From a checkpoint of a small mixture-of-experts model trained on Wikipedia: width 128, vocabulary 9689.
Below are experts of layer 5 (counted from 0) of a mixture-of-experts language model. Rows are named router (the router's row for the expert), gate (a neuron's input weights, with its number), up (a neuron's input weights, with its number), down (a neuron's output weights, with its number) and show model dimensions 0-63. Each number is 128 + 32 x the weight over its row's rms, rounded and kept within 0 to 255.
After each expert's rows: a language model's description of what the expert responds to. This comes from a sample of Wikipedia text that the model never trained on.

# expert 26
router [185 167  81 162 112 107 119 152 144 158 115 203 120 125 139 116  79 148 147 173 135  79 167 123  77 120 101  65  78 125 140 146 119 175 136 144 146 155  89 170 146 165 117 164 157 178 171  72 137 107  78 149 161 112 103  60 112  87  81 119 134 129 156 131]
gate6 [175 118 104 141 144  63 115 118 126 109 163  87 125 104 122 210 107 132  81  71 124  93  77  98 168 105 129 162 171 104 132 165 135 120 126 149 148 142  85 118 114 122 145 133 181  88 146 163 145  89  65 101 138 148 182 159 168 131  89 138 121 133 114 129]
up6 [187 123 125 112 149 116 157 129 130 196 126  91  85 105  89 126 100 125  75 104 131 130 143  83 106 165 156  67  99 135 184 133 150 142  71 125 162 167  83 173 103 106 119 125 166 154 189 151  67 112  99 114  84 152 150 135  49 185 111 158 136 149 157 144]
down6 [156 137 183 164  94  97 149 134 124 139 127 188 128 155 172 167 173 142 113 106 105  88  84  80 123 133 100 144 112 134 114 190 167 121  46 125  18 105  97 165 140 140 126  91 113 120 145 105 132  82 140  90  58 148 115 115 150 153 135 122 122 180 124 104]
gate7 [144 113 126 168 170 117 149  82 181  94 112 125 122 136 106 113 107  65  97  76 190  69 132 130  76 112 115 123 175 153  59 100 132 121 148 146 104 134 145 137 123 178 114 152 134 175 153 155 138 113 145 173 156 145  96 118 163 144 172  10 139 139 107 123]
up7 [120 139 127 120  81 117 133 115 108 169 147 173 110 140  77 151 157 148 161  72 170 148 182 143 141 106 133 141 128  89  92  69 134 111 184 186 104 139 116 128 149  94 128 166 187 112 229 165  89 123 100  78 117 118 119 110 105 111 138 167  88  81 168 109]
down7 [124 161 133 154 129 132 130 118 110 118 167 145 120 162 142 208  80 112 146 136  76 159 135 147 123 132  70 130 165 156 154 161 151 118 115  92 120 104  91 105 119 115  95 124 122  66  90 169  85  98 108 146  96 130 152 174 181  56 145 150 104 139  99  98]
Description: Middle and final pieces of proper names, mostly places and clubs, like Sal-ern-itana, York, Zealand, Rico, Kong, Lut-on.

# expert 45
router [136 156  95 118 122 140 177 152 168 157 138 227 122 105 110 196  79 130 119 134 160  85 145 127 111 166  91 128  95 155 142 178 132 156 155 134  80 131  78 102 167 141 186 139 133 130 147 100 168 108 106 103 151 103 119 129  97 111 106  99 128 146 184 134]
gate2 [ 80 157 118 143 175 107 118 146 137 133 118 116 108 162 176 132 127 139 177 196 144 127 163 137  80  65 192 156 170 103 131  92 106 141 120 128 128  92 122 108 106 125 189 134 100 115 148 131  84 110 176 172 150 184 126  70 155 124 169 110 146 156 169 142]
up2 [139 118 117 151 164 140 148 183 137  85 115 174 108 115 122 110 126 118 136 130 113  81 193 144 177  91 137  87 193 119 193 128 167 111 153 145 146 140 134 121 116 104  68  90 133 109 121 139 130 121 142  94 134 153  98  70 142 159 163 166 109 109 147 123]
down2 [129 173 174 140 117 167 162 118 153  75 105 176 119 143 248 107 109 125 109  91 144 175 100 108 120 158 170 113 157 169 135  93 101 161 139 113  52 146 135 149 140 141 103 137 113  56 145 100 181 152 156 164 169 163 128 157 139 145 124 155 189 191 119  85]
gate3 [136 155  84 171 161  92 176 135 114  80 106  87 113 129 168 137 113  76 113 123 120  75 173  87 191 146 162 137 102 109 154 154 118 133 139 155 127 148 215  99 110 142  89 133  98 174 119 187 100 171 100 168 161  83 113  79 184 104 171 150 108 115 105 109]
up3 [130  98  98 164 103 107 132 121 120 111 157 140 107 181 113 126 140  98 124  57 106 168 120 105 132 125 124  86 136 151 174 136 123 114 115 143 151 135 151 177  83 114 229 108 124 163 175 134 121 149 180 156 229 136 124  81 174 145 167 141 129 101  95 128]
down3 [ 84 126 147 155 137 129  71 145 121  91 103 120 150 131 129 138 156  60  79 136 120 191  94 139 125 144 154  94  93 177 113 110  97 154 124 119 172 142 166  19  66  92 146 109 142 142 135 156  65 209 177 137 100 124 138 127 152 123 155 137 112  94 167 173]
Description: First letters or pieces of labels at line starts in infoboxes, tables and sections, such as Preceded by, Religion, Personal information, Website.

# expert 19
router [ 99 111 102 100  94 139 200 149 198 145 113 146 104 121 152 132 125 187 160 112 103 116 145 162  90 148  78  93  84 148  97 138 112 119 117 176 101 126  77 120 194 107 161 110 127 120 100  94 109  73 117 101 113 111 107  95 116 132 125  97 168 119 153 146]
gate2 [176 111 198 116 145 156  98 143  79  92  84  95 131  92 120  91  65 111 105 108 146 152 124 151 106  92 112 167 150 120 124 137  90 189 167 116 121  82 131 123 115 156 135 124 102  91 118 122 126  81  77  90 114 110 151 182 182 127  93 119 126 140  62 120]
up2 [180 104 166 104 102 126 106 158 131 170 168 108 116 143 157 110 112  75 123 145 154 106 163 102 129 193  93 148 126 118  83 157 138 129  65 135 108 130 153 117 176 108  76 135 151 143 116 192 140 153 105  51 141 110  64 110 155 181 154 135 164 132 130 152]
down2 [140 141 130  92 181 168 135 137 115 156 156 175 178 174  92 134 119 155  64 126 104 143 142 107 148 191 154 119 116 167 125  78 135 131 135  88  98  80  88 117 150 150 135 110  94 137 148 123  56  87  65 143 117 126 118 122 133 102 134 115  98 124  96  90]
gate3 [117 103  93 102 103 124 108 119  68 173 123 162 181 129  68 160  64 152 110 128 129 142 129  88  83 199 155 151 126 177 100 109 154 107 107  96  98 103 115 169 129 150 145 127 131 151 171 122 105 133 203 136 145 154 136 139 131  77 126 132 164  82  87  85]
up3 [176 207 137 141 159 102 162  99 131  81  84 153 108 117 109  98 148 148 121  94 130 102 105 130  81 189 146 157 131 114 168 123 140 119 109 129 107 111 181  91 110  98 146 128  97 149 108 111 167 158 150 128 138  99 100 134  64 129 114  36 147 102 143 170]
down3 [159 118  97 112 104  71 130 143 168 141 126 224 135 155 112 140 134 136 191 136 159  95 103 102 124 119  98 121 128 153  99 150 101 144 145 131 179 113 145 147 172 124  56  90 130 104 172  78 113 149 110 132  57  98  79 138  94 126 191  72 110 167  93 142]
Description: Markdown table pipes, separator rows, header words (Location, Result, Votes) and percentage or minus signs inside tables.

# expert 42
router [135 141 124 121  98  85 147 161 160 100 110 128 103  93 125 124 122 119 168 151 155  97 163 182 111 141 106 103 127 163 127 135 104 132 156 150 176 168 105 102 154  74 135 166 151 162 141 102 139  99  88 131 129  69 117 103 141 101  84 112 133 167 181 126]
gate2 [129 101  98 139 158 118 147 173 190 121 141 149 156 182 131 189 102 120 168 158 149 134 120 142  56 102 127 103 105 195 129 168 116 187  85 190 120 122 145 133 164 126 170 154 187 194 199 145 157  96  96 111 116 136 147 137 103 113 112 137  71 188 136 188]
up2 [124  96 121 115 107 173 117 141 143 139 132  91 176  84 113 220 136 134 120 138  87 133 165 146 136  73 137 103 115 149  50  99 129 141 156 130 139  79 151 153 110 128  50 177 180 159 130 140 141 101 156  71  85 134  67  97  99 128  86 137 168  98 129 193]
down2 [106 181 129  74  93 162 194 171 153 122 112  97  95 116  57 122 139 127 158  78 120 153 120 143 156 138 164 172 147 135 116 105 157  53 126 128 114 121 170  64  86 122 127 154 107 102 116 111 182 154 105 107  55 106  71 180 126 101 142 110 118 198 109 104]
gate3 [137  90 146 173 165  95 201 152 124 107 168 109 142 154 110  87 169 196 182 164  89 110 120 181  74 200 166 145  68 174 131 109  86  99 130 114 124  92 110 180 134 124 129 143  98 123 169 115 110 173 101 176 137 161 172 165  90 123 142 130 149 101 114 128]
up3 [ 60 115 169 122 141  60 113 110 166 141  97 128 161 105 125 132 123 152 126  97 143 162 144  85  75  92 154 142 134 170 123 140 117 147 134 111 110 139 124 129 109 100 108  89 100  81  91 131 163 148 138 175 147 143 116 180 141 130 101  91 134 103 127 168]
down3 [130 168 123  72 100 138 150 137 133 141 103 103 112 129 188 128 188 140 158 175 131 121 156 116  73 109 104 129 117 101 116 146 123 121  77 125 119 151  82 118 177 143 149 138  92 167 113 138 161  83 114 135 159 207  87 148 130 142 117 121 141 159 174  65]
Description: Bare spaces in tables, first letters of names after a list dash, foreign-script bytes, and hedging words like various, despite, possibly.

# expert 17
router [172 141 126 126 107  90 166 161 129 137 120 210 101 122 139  94  78 121 140 152 145  97 111 145  93 158 156 103 112 151 141 180 118 151 136 168 128 140 101 145 138 139 129 166 109 170 186  91 154  94  75  97 151 114 133 105  80  96 115  83 226 147 119 146]
gate6 [101 168 138 157 158 133 170  95 155  88 123  64 147 143 103  93 163 171  91  96 109 125 168 171 106  66 192 176 168 150 119  73 166 114 198 136 198 177  91  87  80 126 153 185 119 168 124 116 125 134 102  93 138 139 138 128  90 120 167 144  94 140 164  88]
up6 [112 161  78 120 175 161 139 128 126 124 146  89  82 158 120 132 159 122 165 159  86 128 161  93 137 159  91 150 103 127 122 201 104 172 104 159 116 156 158 156  70 103 156 178 158  93 158 168 144 106 140 138  90 100 133 217 132  77  74  61 144 114 136 158]
down6 [199  76 135 112 108 126 146 118 149 139 107  62 176 134 110  75 125 142 117 133 174 129 129 102 133  90 138  86  69 171 132 106 124 109 179  99  99 147  82 121  84 107 182 116 175 140 102 110 113 178 187 100 148 102 146 133 148 121 128 132  96 134 135 103]
gate7 [185 152 104 140  94 145 136 105  88 137 156 128 139 191 117 145 170 117 192 105 128  78 132 103 147 195  92 153 107  72 132  72 137 134 113 143 128 153 192 118 130 219 160 167  87 152  91 145  73 132 167 160 138 117  83  73 119  76 175 147 161 143 139 108]
up7 [133 120 101 151 214 129 146 118 122 104 143 148 113  99 125 142 168 116 136 129 158 139 117  86 133 205 146 158 157 141 138 171 117 121  98 154  99  91  86 184 121 132 121 167 136  96 107 129  90 131 109 113 144 144 124 173  68 161 113 157 178 150 127  65]
down7 [ 58 119 127 144 106 116 109  82 118 115 115  47 127 101  94  96 126 135 105 152 133 122 101  83 122 157  97  80  88 119 115 105  78  99 116 127 167 140  91 139  29 129 147 131 142 143 122 146  97 111 106 117 144 164 155  96 180 141  65 163  93 198  97 135]
Description: Inner word pieces of common English derived words, such as merc-ant-ile, electroche-m-ical, intel-lect-ual, metall-ic.

# expert 31
router [147 158 118 140  79 123 130 160 147 152 142 221  75 116 123 124 101 112 155 149 148 120 129 141 107 164 105  81 124 155 151 164  98 127 125 125 134 144  87 163 180 159 192 142 120 157 165 125 172 103  87 108 180 128 107  89 122  94  95  75 190 160 145 156]
gate2 [130 144 156 107 154 125 149 131  87  81 106 177 175  79 160 172  68 170 132 118 149 113 140 152 192 171 145 137 161 118 121 188 202  74 143 105  80 149 109 141  96 129  63 104  91 141 103 153 102  96 200 139 157 132 111 155 141 151 152 105  80 102 164  81]
up2 [122  84 129 146 110 133 102  78  78 133 117  62 145 127 144 172 111 191  93 110 155 192  96 110 128 109 117  84 112  73 146 106  94 120 101 134 121 207 133 148 163 152 103 144 144 162  83 138 148  66 132 184 136  83 174  94 143 152 173 209 148 120 137 120]
down2 [161 166 161  69 162 148 147 132 131  76 123 132 164 118 114 136 104 150 112 133  90 154 127 147  88 114 116  74 181 207 160 177 109 153 114 114 148 131  96 114 117 145 143  57 132  92 195 132 133 111 153 128 160 180  82 120  76 144 143  93 109 159  90 110]
gate3 [ 77 132 151  65  90 149 115 119 126 146 126 173 185 148 146  90 172 110  93 197 108 108 177 121 120  66  76 165 117 138  86 127 111 127  79 128 114  91 101 114  94 139 101  80  96  94 119  91  98 127  77  95 119 121 123 152 156 138 132 161 113 173 133 131]
up3 [177 146 178 177  82  45  83 162 145  87  83 110 113 132 130 114 123 151 124 123  66 133 135 158 132  82 180 123 120 151 120 199 116 121 134 129  80 137 142 128  98 143  80 103 147 188 164  61 109 150 109 162 129 111 149  80 171  54 202 100 107 125 150 139]
down3 [150 172 101 148 127 152 131 182 179 131 112 169 156 160 136  59 127 148 167 179  78 184 168 162  93 117  73 122 120 124  96 143 126 163 114  45  96 110 145 128 147  84 158 135 108 102 151 142  87 166 141 150 102 113  96 150 102 108 143 136 155 164  91 191]
Description: Inner subword pieces after a capital letter in names and titles, such as Pr-att, Tw-iz-tid, N-ott-ingham, C-ry-ptic.

# expert 5
router [132 149 120 156 106  75 147 155 164 111 116 116 110  98 126 135 169 121 166 148 162  97 133 187 102 149  98 101 122 158 124 123 100 144 125 163 155 161 102 113 160  72 114 166 166 158 149 103 147 100  86 128 127  67 102 113 156 120  89 104 128 170 179 112]
gate2 [164 110 119 127 123 103 137 159 141  93 135 157 141 115 101 178 109 154 150 105 124 141 182 158  96 132 117 157 165 139 126 137  61 150 175 163 122 101  87 183 173  98 115 152 150 195 137 157 172  86 146  69 138 139  93 173 107 134 141  98  42 185 141 151]
up2 [ 81 147 164 123 120  93 122 129 152 129 129 135  94 165 180 157 111  85 103 147 128 147  67 169  54 124 119 153 198 166 109 147 119 159 172 147 117 187 158 111 150 132  68 121  94 114 135  95 155 128 109 127 140 191 112 193  85  72 108 143 134 131 132 130]
down2 [121 144 110  96 137 131  92 113 157 108  95 108 134 170 140 122 165 126 113 141 149 117 127 151 167  93 138 155  82 133 116 150 151 180 186  85  98 144 128 114 138 116  30 147 155 116  82 179 120 148  71  84 204 175  97 154 198 130 135 135 102  70 104 113]
gate3 [162 129 135 153 102 134 112 127 135 149 117 157 165 112 150 156 113  69 101  87 153 136 188 178 149 103  98  79 172 161 145 162  49 126 139  96  95  85  61 159 164  93 151 118 131 154  96 119 130  51 100 182 136 126  54  76 103 102  87  52 123  88 132 142]
up3 [205 124 174 163 152  68 105 127 131 138 166 133 114 174 135 108 117  74 115 187 116 179 106 147 154 107 103 135 116 103  92 142 103 200 127 154 116  86 145  82 140 187 148 109 140 176 158 181 168  51 119 139 159 159 131 120 117 123 144 179 150 116  88 122]
down3 [ 98 142 138  75 107 134 139 163 108 136 186 131  95 103 123 114 124 104 153 118  69 134 104 129 125 136  97 110 198 137  96 144 130  86 100 136 166 119 131 151  86 134  32 106 134 100 126 140 135  96 186 135  83 132 170 116 190  91 173 149 120 134 150 128]
Description: Later parts of institution, country and place names and surnames, such as United States, University, Labour, People's, Puck's Glen, mostly in election tables and lists.

# expert 30
router [140 141 136 141 110  80 137 158 165 118 118 122 110  94 145 127 147 119 171 147 155  95 156 184 103 158 107 104 112 167 135 139 111 158 143 154 146 165  90  81 157  79 131 161 192 167 146  96 143 103  82 141 129  61 118 102 128 133  86 110 124 172 184 128]
gate2 [ 97 145  85 104 126  99 156 127 182 124 121 179 141 138 113 206 138  93 202 106 140 103 129 132 110 141 125 120 134 170 111 115 104 129 155 164  53 140  97 167 139 140 130 100  97 140 108 118 119 124 148 126 167 125 102 129 129 112 120 153 162 196  98  97]
up2 [149 150 143  69 113  70  80 120 115 107 148 116 151 156 126  88 152 137 152 108 113 127 130  58  98  76 148 157 117 137 165 132 137  97 165 106 114 152  74 140 108 161 190  77 109 108 129 110  89 150 107 127 146 138 158 181  94 144  99  93  94 145 150 155]
down2 [151 148 154 142 185 110 117 130 173  91  67 127 134 141 149 162 107 156  89 167 195 163 156 154 127 141 101 139 136  77  66 130 182  57 125 128 151  91 158 144 170  80 170 112 111 153  86 138 190 166  54  59 129 137 100 130  91 153 116 108 104 142 106 109]
gate3 [181 148 122 150 113 158 159 103 146  94 196 112 102 192 134 152 138 125 132 122 170 111 101 200  65 155  77  72 176 181 100 126 103 129 159 115 100 114  82  93 127  98 154 164 175 114 141 148 138 105 128  97 164  99 151  79 150 169  81 103 141 188 152  79]
up3 [ 68 135 133 146 115  54  77 104 169 104 163 123 159  94 109 122 140 146 156 139 137 203 171 106 127 125  89 160 163 131 153  80 131 155 141 153 124 128 142  82 162 117 131 126 109 137 100 177  70 123 121 119 135  82 141 114 110 168 174 128 189 149 150 115]
down3 [166 104 137 139 139 170 123  93 121 142  97 135 223 157 178 125 134 136  78 116  81 128  57 133 155 113 195 166 155 138 139 149 118 106 119 142 152 109 155 124 134 117 116  71  99 146 149 200 109 115 160  67 123 177 120 129 100  80 127 108 147 126  66 136]
Description: The word of inside proper names such as University of, Hall of Fame, College of; also colons in infobox lists.

# expert 21
router [134 209 154 176 141 100 112 166 146 154 128 124 128 106 103 125 125 157 173 136 139  64 128 178 110  80 115 132 103 146 128 118 110 155 111  95 180 147  98 105 138  83 192 150 146 105 136  90 142  89 110 127 151  73 169  71 169  91 100  83  98 136 128 174]
gate6 [122 121 148 141 161 133 128 119 113 160  99 151 132 148 128 165 118 111 151 143  80 137 176 186 157 119 124 143 161  94  97 119 119 128 135 114  98 100  77 108  95 131 140 155 117 157 126 191  46  32 108 134 131 151  99 122 163 109 173 118 127 111  70 176]
up6 [105 104 170 130 118 160 103 121 112 179 165 146 155 138 148 167 151  95 140 163 175 143 110 106 154 108 172 108  98  59 138 133 168 126  94 164  67 124 120 100 199 150 103 176 126 187 161 152  93  77  85 112 120 151 129 122 184 113 153 155 137 121  88 138]
down6 [122 149 113 156 149 140  52 142 160 118 155  26 159 108  94 157 168 131  86 111 173 148 142  96  94 132 126 151 135  50 155 145 140 139 150 135  87 191 115  69  52 107 117 170 103 149  98 148 101 110 131 121 125 123 133 144  77 168 162  92 156  96 154 127]
gate7 [214 167 183 119 131 101 142 145  88 178 159 117 130 107 141 144 159 146 148 101 109 148 132 106  94 142 132  96 154  70 120  60  62  91 132 153 112 145 138 150 151 117 103 143  93 163  92 108  94 108 127 143 139 129 118 132 160 142  80 189  78  92  84 195]
up7 [ 76 166 144 119 120  98 133 162 163 116 145 144 151 127  95  73 115 151  54 134 134 100 135 112 181 104 137 150 103 168 169 178 172 184 117  95 137 110 100 122 148  81 115 149 139 120 181  79 145 170 131 133 133 129 152 137 116  99  77  75 196 189 103  85]
down7 [151 182 161 132  96 166 129 147 122 153 153 147  89 121 143  92 143 128 156 100 124 139  52 162 163 141 146 168  49 150 161  88 127 143  87 108 104 138 203 195 144 158 146 149 159 125 109 201 104 118  91 140  71 195 135 163 109 122 102 102 176 113 125 138]
Description: Capitalised words and first letters within titles and proper names, especially The, as in Top of The Pops, Time Out, Louisville.

# expert 28
router [138 152 111 142 107  83 153 166 176 117 120 111 109  96 129 135 137 130 172 157 163 100 139 187 109 136 102 102 112 168 128 141 113 157 152 164 155 156  99  99 159  75 141 160 168 162 137 102 132 105  84 124 130  63 107 100 129 109  80 123 128 182 181 128]
gate6 [ 97  91 141 123 111 122 174 174 165 131 172 128 120 104 102 186 105 163 198 109 123 116 138 149 110 100 120 144 166 223 168 164 158 125 127 102 150 134 119 119 111 104  95 116 147 174 151 124 192 112 128 133 154 106 137 119  80 145 132 159 153 148 111 162]
up6 [109 146 200 129 156 176 128 126 128  91 105 167  94 102 120 113  95 168 165  95  91 184 176 111 144 100 130 124 131  52 117 179 121 106  75  82 160 133 110  78 109 101 107 116  96 138 125 105 128 132 105 131  84 111 116 118 161  77  78 121 181 160 178 115]
down6 [ 87 128 141  54 137 121 131 157 122 166 168 137 174 121 107 124 104 148 212  97 135 168 143 160 121 134 123 125 162 164 229  59 187 100 126  98 148 157 133 128 165 155 132 158 102 150 150 166 130 154 139 140 146 121 183 169 105 108 153  86 181 110 147  57]
gate7 [135 103  99 178  77 123 156 122 152 160 104  91 112 133  63 127 144 119 123 161 177 121 146  93 149 135 182 118 132 112 112 132  77  85 120 198 145 202 122 129 192 162 163 132 122 121 136 131 138 119  90 122 143  96 136 107 106 104 120 189 159 110 175 161]
up7 [104 131  89 113 112 141 150 167 156  93  76 116  95  72 152 143 151 129 131 134 141 175 157 121 169 158  25  78  90 113 193 134 173 154 143  62 155 147  56 149 138 100 125 131 108 129 115  88 120 182 121 131 132 132  80  80  95 132 171 182 105 129 172 116]
down7 [122 140 144 114 144  35  97 116 157 145 134 151 201  92 148  98 145 143 121 114 131 154 131 158  94 139 173  62  81  83 139 118 137 177 182 132  65 118 127 137 106 113 109  91 150 186 109 122 150  80 108 102 150  86 175 108 125 139 127 115 130 121 135 152]
Description: Of in kinship phrases (wife of, son of), plus commas and pronouns opening new clauses in biographies, e.g. in 1993, making.

# expert 10
router [148 102 106 172 156  65 172 141 146 116 187 158 150 126 210 166 105 169 164 148 129  92  75 158 101 133  67 107 126 126 170 116 144 103 115 107 135 146 118 117 146 124 144 146  85 126 168 153 180  81 132 144 159  54 170 104 103 123  96 160 139 163 156 139]
gate6 [ 64 117  70 128 124 135  63 126 170  76 122 147 110  90 148 144 105  43 126  87 158 148 145 160 138 170 141  95  81 166 108 132 112 151 151 124 124 105 144 167 157 127  96 139 105 164 157 136 167 118  44 124 134  93 157 133 112 116 172 186 168 115 105 117]
up6 [137 148 135 140 125 165 160 104 144 122 107 142 123 167 153 157 149  49 120 133  97  98 148 127 136  95 145 146  91 146 122 121  96 188 115 169 141  92 107 171 159 169 110 171  68 109 136 141 190 145 104 131 111 112 143 156  67 132  79 157 165  99  94  73]
down6 [149 132 128 114  86 113 124 150 124 125 150 161 184 178 142 100 156  96 142 168 153  92 207  79 144 123 141  80 137 118 127  90 158 150 115 126 149 122 138 137 188 156 182  70 116 130 106 123 140 127 197 110  93 136 144 135 104 107 146 163 120 138 100  97]
gate7 [127 108 158  65 156 149 155 175  95 144 136 129 149 107 126 128 119 114 131  30 169 161 184 153 134 150 133 106 139 158  39 127 185 142 131 142  64 177  76 144  67 158 133 173 135 142  94 115 117 140  98  90 143 185  86  76 126  65  73 190  97 150 127  94]
up7 [ 53 142  53 120 117 104 167 143 146 127  88 124  89 158  97  87 124 113  83 198 152  64 122 139 151 131 122  98 118 152 141 116 175 132  78 142 199 184 143 126 232  98 106  94 121 138 179 170 113 144 129 150 112  92 118 228 125 139 152 111 137 127 114 117]
down7 [110 120 151 163 175 127 105 152 102 121 135  82  79  74 179  88 142 144 109 166 144 110 118 101  99 185 121 140 132 141  88 112 152 135  96 161 153 165 143 168 187 151 118 146 116  84  89 132 114 109 130 113 150 112  75 111 201  95 133 128 111 153  89 162]
Description: Opening parentheses after names or titles (birth dates, native spellings), opening quotes, and line breaks ending list items or headings.

# expert 27
router [141 149 111 109 117  91 149 156 164 126 122 125 116  97 113 135 155 114 171 154 170  97 127 185 109 143  85  91 111 168 127 131  92 152 152 170 171 169 105 101 153  77 123 162 167 156 148 101 136  94  78 139 128  69 107 101  87 114  86 100 149 162 180 121]
gate6 [123  91  98 116 113 150 116 153 136  79 153  91  94  85 106 173 150 164 175 151 153  92 134 161 102 155 123  31 148 167 121 120 114 147 126  64 147 132  87 100 132  71 166 213 157 159 195 153 129 115  61 137 131 124 146 151 143  90 141 140 121  61 134 135]
up6 [148 136 107 107 167 114 138 134 113  57 131 208 133 205 139 118 150 152 128 121 129 132 187 123 104  75 166 116 102  91  55 180  66 125 174 164 149 156 138 104 150 170  98 105 118 116 178 170 146  99 141 140 127 122 135  78 146  97 161 154 113 100 108 134]
down6 [176  98 131  80  95  89 127 156 134  86  86 111 137 155 103 112 107 161 107 158 131 112  92  83 198 109 136 127 115 111 216 179 160 149 152  85 132  96 141  76  83  71 117 151 128 152 116  98 156 170  87 133 100 139  77 130 136 155 144 115  75 157  85 115]
gate7 [165 124 167 116 103 140 157 172 148 124 105  99  91 156 118 185 144 121 149 149 142 135 121 105  77 136  44  91 137 120 115 152 121 140  49 119 106 100  66  73 139 136 100 138 118 162 163 159 152  53 141  87 157 140  53 168  93 149  81 125 101 119 142 112]
up7 [152 109 122 107 122 100  99  92 103 130 159 143 103 115 173 112  87 134 151 140 156 130 109  80 154 132 137 108 154  90 160 134 168  75 167 100 185 182 198 184 145 155 122 100 184 138 148 127 140 152 118 127 132 124 145 105 126 118 160 119 187 167 178 169]
down7 [107  56  93 176 148 112 153 170  86 138 115 118  96 118 147 149  94  92 128 180 132 123  55 159 157 116  86 147 180 181 146 132 125 132 165 125 132 146 170 135 122 122 122 171  76  54 104  98  93 161 129 128 124 150 165 152 149 128  94  95 137 119 140 216]
Description: First pieces of place, person and organization names after commas, pipes or colons, like New, United, Boston, Louisiana, Comm.

# expert 20
router [136 144 120 143 104  78 146 154 165 103 130 123  97  88 125 134 144 123 162 149 175 106 144 184 101 138 108  99 118 167 136 125 105 146 125 166 158 165 100  96 163  69 135 152 159 159 138 107 142 105  84 121 129  62 108 106 148 124  82 107 130 176 169 147]
gate2 [171 123 125 118 138  92 129 129 146 105 155 211  89 133 187 164 174 128 162 164 114  88 130 111 104 199  73 125  56 150 145 167 133  97 150 100  88 146 143  82 141 119  79 152 173 123 156 112 163 103  52 114 132 126 157  98 147 139  62 162 121 205  98 132]
up2 [134 156 115 134 165 126  93 118 107 169 121  99 137  51 137 165 175  79  94 151  58 160 144 134  82 158 123  78 101 108  98  88  88  94 122 129 156 116 144 165 125 133  89 166 158  84 191 115 112 134 106 118 112 149 163 127 156 178 155 161 122 128  78 120]
down2 [163 116  86  94 124 144  54  82 123 174 102 131 157  63 111 139 111 111  95 160 158 110  95 120  82 205 134 113  93 149 142 101 144 166  98 166 136 123 119  85  74 119  40 125 144 117 119 146 126 142 197 105 121  96 163 143 151 135 146 152 180 168 130 152]
gate3 [109 138 155 170 122 136 126 165  61 119 125 117  92 128  65 112 104 117 143 122 188 203 119 157 154 156 159  90 153 109  98 114  88 107 150  55 142 105 143 128 174 127 148 148  67  92 139  49 111 102 152 129 118 152 122 126 144  30 103  86 162 118 175 125]
up3 [158 152  80 175 127  95 167 141 156  92 111 114 196 197 117 147 138 194  90 153 115 144 150  85 131 136 128 114 135 123 107  70 149 132 193 133 120 167 145  98  98  81 127 128  73 186 119 172 134 183  88 175 158  78 127 164 130 149 112 124  96  94 126 149]
down3 [103 166 127  95 165  97 117  99 108 105  94 110 117 115 127 107 139 139  88 126 147 108  51 145 133 141 117  97 170 212 123 155 177 114 118 126 171 155 137 160 176  80 121 174 157 172 135  91  87 195  72 104 106 139 115 103 108 102  78 140 157 147 118 123]
Description: Year prefixes like 202, 195, 193 before final digits, word starts (gr-istmill, m-anner), and commas, a, while after verbs.

# expert 8
router [147 146 116 152 105  79 146 165 165 122 120 125  99  91 127 121 138 115 172 141 162  88 128 188 107 140 113 104 117 167 150 139  92 144 136 156 147 168  91 108 163  70 126 156 149 152 151 102 137  99  81 120 127  67 103 109 140 114  85 104 127 174 194 119]
gate2 [110 156 153 170 113  88 176  95 151 101  83 115 138 131  80 144 132  95 146 211 156 124 186 145 142 183 187 138 143 131 164 110 160 159  94 180 107  75 123 120 130 124 156  74 121 114 135 148 132 113 106  43 107  68 151 139  97 111 123  93 200 173  96 133]
up2 [158 133 167 116 127 222 126 142 113 154 124 159 136 138 165 147 161 161 177 134 150 100  66 110 103  96 100 161 130 121 151 139 110  85 111 150 156 171 123 139 128  94 100 166 107  83 149 146  78 125 151 171 112 141 158  88 118  83 127 217  96 144 123 171]
down2 [127 142 159  80 162  97 143 127  89 107 126 128 121 109 150 130 131  58 106 146 153 116 151 116 150 102 135 113  95 123  62 171 155 169 135 152  93 152 229 137 114  80 175 186 160  86  67  85 155 134 148 106  89 117 192 102 132  96 171 115 146 112 145  98]
gate3 [144 145  86 119 117 162  99 164 190 176  98 116 133 124 108 175 107 126 150  77 116 144 119  97  56 166  87 115 133 110 112 166 155 145 131 164 136 118  69  86 172  81  85 192  99 171 135 143 198 130 110 113 153 133 203 134 125 118 153  81  94  98  74  83]
up3 [148 145 163 189 137 128 122 137 125 135 124 169  77 119 121 137 157 134 112 203 161 204  77  84  78 111 120 182  79 133  80 128 140  86 119 174 122 113 127 137 194 159 119 144 100  96 124 125 134 149 166 202 131  81 140 106 116 168 154 166 144  77 157 161]
down3 [ 98  82 132 110  90  80 149 142  95 143 138  88 139  98 137  83 181  47 146 143  98 164  91 137 144 166 117 125  92 190 130  64 148 114 118 129  64 166 137 132 150 123 159  95 105 106 112 134 107 153 146 139 117  70 152 184 115 133 116 156 133  91 158 153]
Description: Scattered tokens in technical specs, lists and tables: units and qualifiers (km, max, internal), country names, closing quotes, table pipes, LaTeX ends.